Below are experts of layer 2 (counted from 0) of a mixture-of-experts language model. Rows are named router (the router's row for the expert), down (a neuron's output weights, with its number) and show model dimensions 96-191. Each number is 128 + 32 x the weight over its row's rms, rounded and kept within 0 to 255. Numbers have three digits each.
Before each expert's rows: a language model's description of what the expert responds to. This comes from a sample of Wikipedia text that the model never trained on.

# expert 7
It responds to: Infinitive to, modals
router:050160147127102065154150031163141128107097105108106147108136151117139096148158129132164158087151116066146143118092104151139165142144114169128163203131128092141102120163134175134122180138094148123111107045149077142127113143141149195192155166068154155141098106133157076103130158104172155182
down0:093091082154157094122120120189152181105171085159104111079081154081153132111135095111121109133138200125169159135079129144104080093195093092174123174096110099141102157120148133137083134189147175148142095067165140172158116116098147134113123131099069169130129133153146114117167120116124088113
down1:144110085169156128066032096107121105155144178103114146091105096125157144120180056143097205185192096152157059129180168154106091188139165099104090104149129141137126171132098155152163152089142128115171148125131110192104127113097186156107100127108100121120101114125129130135106122173101074107

# expert 1
It responds to: Word-initial fragments
router:119054156140158050153135125095087149150092123171165143134121088167143120147117122156097084119106120126120175133095179167138066137155133076091138125115192072154145150155099139068153134119100186132152095181218104079119124131133185155146136113161140123096133088119107188101099158124123107063
down0:129126120104151145130161106109134160062082137157150120145158121086120136098074103153133081140104143108135137119111145122157167090120105164170080130119082160142078076120103080141110152159108163174102093137136117111189144082132149160016141165127111124125097116139134178123133060074111176128
down1:150136112173181189168116091124122140156097146107076114164132134122163136149086187136131175137155115135217136133146129157165159129114137153091120084140079179114159193170151175090141144181144107113134126129089102113089143119133178105144084149199064136191174091120090126088078113140113126148

# expert 8
It responds to: Capitalized word starts
router:116097103142133130089119066094124179130123117194144145137167171105132165138131102135147168150117122166150084151108153142127179091130139102167182103127092156164088104072098124122075158113072163174136186197145117141101141095180144110109163147201120112136160129129129139120115124123148143090
down0:084149182127111138155185151131116073157101135167161101204112092133067138123142128064145093139091147120108179080134161167157162113078135107147170127145166145138140133121104120066114115093074158105152145119130127092173175121119152089137117112128147158101137125090156090044129101125162143109
down1:161119168096155148120101132128115063110114104133087146081143121118105145141092128157167097091141114129150139120103170064151104093086069148086146176113154099147072152184170136107135168157124120107091117148072096130113105089174093130135124127106090119109164087107081146116177156206109175111

# expert 9
It responds to: Place and institution names
router:126146086063117130122134124141131130123075132115151072148154129150120128105153154152181131118132130124195076154185117129098121089142064143163121172148169144131106176116047073122074047134148099138102115113141120154189192060143131142089141090145050127162111203093126082147135123136136194162
down0:098109130168107150107086116131170154128140147111126122154144103163124177078161090139118164128149130166146136134131128085156136083167110176113100128120066088160131095111160100114185130148167160166159134138069151116175167130157197086101142115110105146123087145138117165083162140162131074158
down1:165133134116150190131133106113134163154156119158088116119139110130108126098113131136090124167139147177118093159176082123115098121188119088117141102134125209156103144110118123097147108050149119080051092132147074061104109140114170146112096141177172157089169147138051124182132103139172102177

# expert 2
It responds to: Section headings, table headers
router:156043079148090080192144112096141144190157164113114112127102110099119109096116118149139149138117100152107157140138135133143154130140142168161126112162116132123190114121192101086138066128151060160120141189097143111103112174142085148083161061177140137128128130040081093124137079134092171183
down0:136113129144144166125100133177143143138105112111204143118110120062135112145100114157157138107146149145068127178114109105126049060141115055183093127215180171162094097101159081157162124131130163078151131083124100135134141149178122187186120114135119119083116132102128066100141234087117070102
down1:176110134167099069159156101139117110116091096142107135184102110084137146088103130135162138133152118056067145139124119117137086152172139114175182112116154142098112113171114099114163085100155163099126159113110173174121092134096101087125155178057131135079140214165151073118110153086114119082

# expert 13
It responds to: Table cells, nationalities
router:089167168155096072179170120087131124152098138094178125096134142164154150146123104152207111135168109148118145094077096155093094153162158149160153092162119035111147099168168112077156163160123098141101099072185096089139094147185175150146145169119151160133092102163124146164111179087154127149
down0:097133108188096097141114108159099115168113085155136078158203111060111101044119077123209122117110132141112166099127142157094162090121106138116137117149108128077144113089150148143094124158107075137099102154128211121151100098120164086167123113132142109140155137172119137123100150098169137121
down1:143102143137154122116113134184174158100127100141139131119176130136154170111076144116140158098151095095151113113161115188116091160187187083126115137125131129139127148151090122182114163136115074139092085176099079151147085115164100129092186138124182123113138120118107052097125171147129157159

# expert 22
It responds to: Proper name beginnings
router:116050135135132124125133163082121097105110099128131077145137142129108093152115152130134147104086157153136161160103200145154102115103106047155117160112179099139090148091070168103123156116199127113166172098112111133096182110177157132152152123176091139090166172119088101155144146141188161072
down0:096110155105144179116086125118142137046149190092161131110102181137125101121161136132162132166143077146115120091103118159114184140056129159096124157112189158145029139101107148102131130160147113157099101091070124172079123184118131066163108111130092092195100172137127121176147121082128099142
down1:103129161072137111125143134175152146125127133121153177142148155210121144104134067147161117147117133177148159150174135112135120068148071126105168119155083180121152091144189161116135192142169126092169113142128124175065157149123094110145132128184131121115119151156173093115106131154195113182

# expert 15
It responds to: Table cells, scattered words
router:107165171145096088166163122086160104146094169094167121103136132150158142157108108170169115145177118139156150100089092152110085170172166144147150108142119070108151087166164143060161162166134091170103117075133081109143074155184166146127159179129153158141118106154111155159124166097201105144
down3:101127134161020098082144164091127101126138136163091127133137124110125104074140209082177145159152112089068090133101131146125132140168097177141106177133104157134132135174183120127127034079164136190104163133113150160152115151166207114096142113118105114154087089124093130120145150136081155103
down4:120146172165168119168149111119085141088156094129130139122125089053116123170100106191132166123079091128151109118174141150146205150159105133107083123113106147161117095113117160110107165121093142161154137186125084127111091102074136085120114176112136146111128177143075120132103106137126145138

# expert 19
It responds to: Title and name starts
router:085143164143087107144170083098122073166090120094160091099105149147167137134125114150215076122140112154140136102075096143111119152159145164167172115145120066085154090171152105095160150170112080146099120054124109109145083155210158152107155141138169143102131115158114150172113147099179129164
down0:225109080149166183141164135113110192198099121074091145087136097144132135149195163111089139111182145099194158116117127110157119156188108090150134112189168144135157178170093174162118164102073075145128120136142123119148114116118078080138077128198175148143129102145141145130080142146137141089
down1:099140157158096115161124137128174147161138091116084103133151130132123096101164198155145126099117162108159101117110148129112081167129105183135155150130153126129094110125139116138151080176175083137109165155134122155132193132167134139135147142113054128166073178091150162160085095120106142113